config.toml
n_layer = 11
router_score = "sigmoid"
vocab_size = 6723
norm_eps = 1e-06
tie_embeddings = false
beta2 = 0.98
grad_clip = 1.0
seq_len = 256
Below are experts of layer 5 (counted from 0) of a mixture-of-experts language model. Rows are named router (the router's row for the expert) and show model dimensions 0-223. Each number is 50 + 12 x the weight over its row's rms, rounded and kept within 0 to 99.
Before each expert's rows: a language model's description of what the expert responds to; "comes after" lists some tokens at least twice as common just before its tokens as in all text. This comes from a sample of Wikipedia text that the model never trained on. Tokens count by the router's weight.

# expert 41
It responds to: Numbers in scores, dates. Standalone digits and numbers in sports scores, table cells and dates, such as 2–2, drawn 1–1, until 5 September.
comes after: "| ", "–", "201", ".", "the ", "200"
router:39 49 40 58 58 46 34 45 69 63 42 61 49 58 46 65 74 41 48 48 63 52 60 49 45 39 26 47 40 34 50 51 60 46 52 39 62 44 55 51 52 69 55 57 43 47 62 68 78 40 68 37 63 68 55 52 61 43 45 55 71 50 39 41 57 53 54 23 40 50 80 34 49 47 62 36 40 49 47 36 51 46 32 64 47 51 61 58 59 55 37 54 87 52 48 39 30 39 41 51 73 35 45 55 72 65 45 62 51 41 34 35 43 41 50 40 61 49 41 50 23 58 70 31 48 67 45 48 57 63 55 52 44 70 33 74 59 48 52 59 53 61 88 44 44 65 57 43 50 52 61 56 57 60 51 55 57 45 71 48 59 42 47 44 28 51 64 45 43 57 46 34 51 38 66 47 38 42 53 66 35 43 64 27 56 45 42 43 22 62 44 46 55 56 46 43 54 79 38 55 64 56 46 32 42 37 42 57 66 62 70 57 59 59 63 47 51 47 47 74 75 44 70 61

# expert 48
It responds to: Dates and row openers. Tokens opening dated phrases (In, On, until, May, April) before years, and pipes or newlines starting table rows.
comes after: "\n", "S", "\n\n", "s", "M", "In "
router:64 66 46 61 64 69 59 76 61 56 37 57 50 56 65 59 57 68 49 48 53 55 49 51 61 44 27 63 48 12 39 68 54 63 55 45 30 71 49 47 52 36 51 73 43 42 51 54 57 54 57 60 64 32 51 65 45 34 48 67 57 42 58 27 46 39 40 46 49 58 56 67 41 33 68 60 40 18 61 39 64 57 45 57 55 62 44 28 54 52 61 58 64 69 60 50 57 69 45 63 58 38 57 39 58 42 49 45 36 46 50 56 47 66 56 53 69 56 58 52 37 56 55 62 52 61 48 57 65 68 65 44 52 66 46 67 55 39 48 76 44 57 75 47 55 54 50 41 59 39 38 66 59 48 62 44 62 56 35 36 49 32 46 35 52 58 43 58 16 36 35 49 37 38 26 45 41 43 61 68 40 42 59 47 63 57 59 46 39 24 60 35 38 51 60 46 58 82 40 59 56 45 43 54 39 47 43 49 48 44 57 52 64 43 53 65 56 44 39 52 86 72 75 44

# expert 26
It responds to: Digits and short fragments. Single digits and day numbers in dates or counts, plus short name fragments like McKen-z-ie, Mir-and-a, V-and-enberg.
comes after: "| ", ",", "F", "M", "f", "201"
router:75 44 46 65 52 35 52 48 49 61 51 70 43 39 44 51 62 35 47 65 50 40 72 43 48 65 44 54 35 39 42 71 73 59 61 51 24 44 41 44 52 62 46 69 36 37 42 62 54 30 50 53 68 56 53 65 42 59 56 48 45 59 60 44 57 61 41 40 30 61 72 36 65 42 79 43 44 28 63 44 31 65 40 24 42 50 49 66 61 24 50 59 45 48 44 33 56 65 65 42 69 62 48 39 55 55 63 68 59 50 46 69 52 44 29 40 60 55 47 71 40 47 62 39 50 39 61 51 62 65 65 43 57 63 57 59 38 38 35 72 49 61 64 46 53 65 40 58 71 50 43 45 49 78 41 68 53 35 51 46 45 38 35 44 54 53 51 75 34 42 45 51 71 54 36 40 36 49 27 53 43 49 30 49 53 37 39 65 32 38 66 49 46 72 50 65 62 50 28 43 68 31 44 55 53 41 45 56 54 65 57 49 63 48 63 74 53 50 72 57 58 62 54 51

# expert 44
It responds to: Year prefixes. First three digits of years like 198, 201, 202 in discographies, tables and citations, plus other numbers in stat tables.
comes after: "| ", "(", ",", ".", "–", "/"
router:59 52 36 53 70 44 66 44 64 50 42 60 55 46 56 48 48 50 49 42 54 53 40 66 35 31 49 73 54 21 35 47 56 66 50 50 37 46 61 40 58 53 29 56 29 41 38 57 67 31 47 56 83 40 25 55 31 59 49 44 42 55 39 47 67 38 19 32 38 60 88 40 50 31 80 47 40 28 53 34 47 70 59 39 42 57 56 51 75 50 31 58 52 39 53 54 60 51 60 37 50 40 66 60 85 35 47 74 36 41 58 61 61 45 53 56 51 49 41 55 43 40 43 57 58 55 41 52 47 61 44 57 37 46 62 38 35 31 54 52 40 50 48 69 71 61 57 63 73 46 47 52 57 46 55 66 53 53 50 45 55 43 42 30 32 62 49 50 36 41 51 52 68 25 41 45 51 48 59 66 16 37 46 25 47 37 44 53 38 54 37 39 59 34 53 62 54 49 60 57 48 46 50 51 38 37 55 41 56 45 56 46 67 66 64 50 55 53 44 65 54 59 63 41

# expert 4
It responds to: Infobox and table labels. Field labels and numbers in infoboxes, tables and lists, such as Preceded, Born, Coordinates, Apps, years, closing parentheses.
comes after: "- ", "| ", "\n\n", "°", ": ", ")"
router:64 65 49 39 61 41 35 79 54 61 66 54 56 40 43 69 47 26 43 63 63 63 28 75 33 64 46 41 20 29 40 41 50 46 46 49 59 37 64 49 55 45 46 42 48 38 51 48 47 35 53 59 43 46 38 54 47 74 54 61 69 53 40 39 42 50 40 47 30 62 57 33 57 28 69 70 46 52 37 62 47 59 52 53 43 36 48 54 43 36 55 62 75 31 56 55 44 64 46 42 57 36 64 44 54 39 43 72 54 55 45 44 53 40 48 48 78 40 49 59 62 77 41 74 36 58 54 50 61 69 58 53 55 65 51 57 31 34 36 59 59 59 56 51 38 64 51 40 48 37 58 55 65 46 36 45 42 10 45 62 59 48 54 67 21 60 53 53 46 44 54 30 50 42 41 65 39 68 48 43 39 33 56 39 35 60 49 68 39 58 49 46 40 37 38 61 55 47 55 77 61 68 48 62 61 34 62 51 49 42 54 36 63 51 65 37 54 62 58 69 68 55 49 62

# expert 0
It responds to: Determiners and name pieces. Articles and possessives before a noun (the, The, his, Its, Her), ranking adjectives like first, largest, original, debut, and name-initial fragments.
comes after: "H", " ", "J", ". ", "of ", "h"
router:69 50 58 42 29 52 61 50 70 53 38 45 53 25 44 62 59 54 43 39 60 38 54 49 49 64 46 70 36 35 52 63 72 63 24 62 35 60 60 48 54 66 39 63 22 45 67 66 70 35 43 51 47 56 42 60 53 55 48 49 58 72 54 55 56 37 31 62 50 63 73 37 53 54 68 48 47 57 73 61 39 72 43 45 46 48 40 40 56 52 55 30 59 46 37 53 43 47 74 70 60 40 37 62 48 63 49 55 46 68 41 56 54 42 63 46 43 43 43 42 38 41 59 35 48 68 61 49 74 48 46 36 23 69 52 44 38 45 45 46 50 53 49 55 56 47 57 20 66 47 40 35 75 38 60 49 63 61 44 38 43 50 89 61 18 54 37 72 48 47 35 40 52 61 46 47 53 26 46 41 47 32 64 43 50 39 49 53 42 62 46 27 74 43 55 52 61 56 36 67 46 52 66 55 59 59 43 42 64 47 64 47 46 55 67 58 41 35 65 66 56 51 64 59

# expert 59
It responds to: Head nouns before prepositions. Common nouns ending a noun phrase before of, in, to, like team, way, years, government, University, plus coordinate degree digits.
comes after: "the ", "The ", "a ", "his ", "s ", "In "
router:51 50 48 74 46 54 42 32 78 71 22 69 45 29 50 58 57 37 54 33 69 65 46 68 49 63 54 54 41 35 35 51 47 61 51 45 54 55 52 38 39 63 40 57 34 50 81 49 70 43 57 28 56 60 45 57 56 62 41 48 63 52 55 49 46 30 53 31 53 47 67 30 67 60 70 41 37 44 52 29 53 53 46 48 33 46 72 64 52 38 51 52 78 57 62 35 46 41 47 57 60 46 61 37 67 67 50 43 35 29 26 39 56 60 34 48 59 50 38 64 34 46 64 55 54 66 59 41 58 45 48 47 39 67 60 43 48 28 61 61 43 62 57 60 40 67 52 44 67 53 46 46 48 42 51 48 23 52 40 38 69 54 48 52 21 52 66 56 38 39 41 35 48 33 38 63 32 50 57 79 29 44 47 47 44 34 58 50 17 66 42 52 53 41 47 50 27 62 38 59 52 46 56 45 45 36 41 59 43 62 78 55 48 65 44 51 49 54 58 65 52 62 51 43

# expert 5
It responds to: Name-initial capitals. Capital letters and short capitalized pieces opening proper names, mostly foreign personal names in lists and tables, such as W(oolf), Ch(opra), Al, Sh.
comes after: "of ", ", ", "- ", ": ", "Ch", ". "
router:50 33 49 61 47 42 25 46 45 67 48 42 53 41 56 47 64 31 51 54 61 58 44 64 43 56 44 56 57 43 53 80 53 62 66 28 48 52 45 42 46 59 58 66 34 32 56 62 40 34 44 33 61 53 36 43 46 48 53 56 38 60 43 55 54 32 37 54 51 42 73 64 70 49 96 67 52 18 43 65 47 61 52 60 34 46 46 37 57 40 45 37 76 42 50 50 50 60 56 60 47 52 59 61 45 57 48 67 25 52 45 63 44 49 61 50 71 37 49 45 45 75 68 37 28 50 72 40 31 51 44 56 48 60 38 56 26 36 49 47 31 62 74 52 53 70 51 46 29 44 46 55 62 45 53 44 57 39 53 43 30 28 56 36 40 69 56 54 32 56 35 28 75 48 45 64 32 44 47 51 43 45 55 59 49 42 47 44 58 40 52 51 25 51 60 54 67 51 42 67 67 48 58 60 54 59 32 40 67 32 78 45 56 63 60 41 53 61 55 46 62 56 51 35

# expert 27
It responds to: Word starts after articles. First fragments of nouns split into pieces after the, a, all (con-crete, as-pects, prom-ontory), plus paragraph breaks and list dashes.
comes after: "the ", "a ", "\n", "and ", "|", "to "
router:53 54 71 47 44 58 44 45 52 61 55 59 67 56 39 59 81 52 39 59 73 46 52 75 58 41 46 50 50 37 25 42 56 67 59 50 60 54 40 39 34 57 62 51 43 30 44 54 41 48 34 54 60 58 31 56 50 32 44 31 46 60 50 58 57 37 58 43 48 58 71 46 28 54 82 62 56 33 53 71 45 52 45 47 41 56 68 44 53 53 13 52 51 45 76 63 35 75 61 57 47 32 68 79 63 46 50 43 38 64 48 39 44 57 53 44 58 46 62 64 54 58 46 64 36 62 57 38 49 63 57 60 35 62 47 53 21 36 38 58 35 58 57 45 56 68 67 47 50 47 49 45 54 45 36 50 56 41 45 43 58 28 63 27 67 56 70 46 38 59 45 63 55 34 49 71 46 36 50 40 32 48 46 40 64 37 38 60 49 49 37 50 59 50 52 67 57 72 31 67 34 56 43 40 56 61 37 66 43 57 68 53 59 63 70 37 42 68 53 32 73 59 42 51

# expert 37
It responds to: List and table punctuation. Bullet dashes, pipes, opening parentheses and slashes that start list items or cells, as in weather tables "46 (1.8)" and career lists.
comes after: "\n", "5 ", "2 ", "3 ", "1 ", "6 "
router:55 47 43 51 61 55 57 45 61 59 64 59 70 59 48 57 60 40 34 53 60 81 53 52 44 27 39 61 58 36 45 64 60 51 51 34 43 66 54 43 32 48 54 61 60 31 38 37 38 50 55 54 50 51 34 63 38 38 63 42 55 61 62 52 62 39 58 62 38 58 85 46 45 52 69 72 39 28 48 43 57 62 45 75 43 39 48 45 52 52 25 61 44 41 43 36 49 69 41 61 38 50 66 53 56 50 34 50 47 39 43 46 36 26 51 35 67 34 53 53 38 71 35 55 55 50 56 49 54 63 57 51 54 57 30 40 52 45 51 56 45 52 80 55 54 54 78 31 62 58 42 64 70 25 38 54 54 47 33 47 45 19 39 55 59 57 47 42 25 43 25 47 33 46 52 63 34 34 53 33 60 55 61 60 33 37 46 49 46 53 46 45 48 47 65 54 57 69 37 44 35 51 34 49 67 36 48 45 69 41 61 57 61 49 67 33 40 49 58 20 76 59 65 39

# expert 47
It responds to: Articles after prepositions. "The", "a", "this", "their" right after prepositions or verbs, introducing named entities or nouns, such as of the United States, help the Dutch.
comes after: "of ", "\n\n", "in ", "'", ". ", "to "
router:59 50 46 26 53 64 46 59 54 61 37 62 72 54 56 86 54 52 48 32 58 57 65 42 48 35 41 63 74 30 31 54 60 60 34 45 27 35 57 58 50 52 58 50 27 48 44 64 50 52 60 29 43 49 64 40 49 38 42 52 30 61 41 39 51 39 42 81 31 43 72 48 57 32 52 61 49 41 51 49 48 68 40 46 60 67 56 53 66 51 32 39 44 54 48 54 34 52 41 63 58 62 51 46 55 45 52 83 42 70 64 52 46 64 35 57 65 20 50 40 46 54 49 46 53 55 59 28 46 62 49 43 27 54 32 36 31 45 47 58 67 61 56 55 48 63 54 32 57 56 49 32 53 50 45 33 57 45 45 46 44 48 73 60 54 57 43 67 42 50 52 46 86 46 56 74 45 30 48 40 44 47 49 39 44 45 44 42 33 35 50 31 51 54 72 60 66 44 46 49 44 54 36 48 52 46 58 76 55 51 71 60 75 65 36 50 47 39 70 67 66 64 60 39

# expert 30
It responds to: List bullets and headings. Line-initial list dashes, section heading markers (==, ===), and sentence openers after blank lines such as In, According.
comes after: "\n", "\n\n", "|", "- ", " ", "\n  "
router:63 61 59 61 69 74 50 60 59 58 59 37 55 46 53 55 71 50 39 39 59 72 46 63 56 42 50 61 51 35 40 61 68 57 71 51 30 67 36 15 47 45 54 66 49 50 56 49 50 36 47 73 53 57 34 44 39 52 47 51 65 52 58 41 49 41 54 58 22 67 70 49 53 25 64 63 57 45 53 38 51 66 50 53 60 47 58 59 57 61 41 51 38 46 65 26 45 68 34 71 43 51 68 49 52 39 57 44 26 41 52 63 29 43 59 46 67 43 54 39 41 58 45 60 50 61 60 53 62 60 48 56 31 61 24 35 39 39 53 65 56 66 71 54 49 45 61 32 49 28 34 33 63 36 46 51 66 57 38 40 50 41 58 61 63 50 60 54 40 52 36 48 41 44 29 73 47 46 53 57 61 53 62 52 45 49 57 59 33 53 55 32 39 42 41 57 59 52 20 73 39 51 35 55 42 60 45 52 55 31 45 59 62 48 61 24 33 52 39 57 89 51 71 54

# expert 23
It responds to: Name onset letters. Single capital letters or short pieces beginning names after "the" or commas, including species epithets and place names, such as S(rebrenica), B(urrone), N(izri).
comes after: "the ", "- ", "of ", ". ", "The ", ": "
router:67 33 34 54 54 49 53 55 68 47 44 48 46 33 49 71 70 41 44 31 67 40 51 47 66 57 42 67 53 37 40 67 59 63 35 58 44 49 49 37 52 60 58 71 39 42 42 52 54 29 52 46 53 61 46 51 60 42 61 31 48 55 47 33 60 39 44 45 48 41 77 46 39 41 99 59 51 62 43 34 46 56 51 35 36 43 54 41 60 44 43 49 66 25 64 51 42 49 66 62 47 51 53 41 80 45 34 65 24 55 52 57 38 63 64 64 57 33 61 64 56 49 41 77 63 34 48 36 50 49 60 54 68 58 42 46 45 30 41 54 46 65 68 39 53 66 64 41 35 58 53 57 59 46 59 35 40 49 62 48 48 44 54 50 47 65 65 60 24 38 57 40 70 33 71 63 35 26 59 50 36 42 48 59 58 44 39 54 55 54 40 18 46 53 51 66 58 58 42 61 55 61 44 36 51 54 44 48 68 41 70 57 58 68 67 45 62 56 51 45 56 57 42 51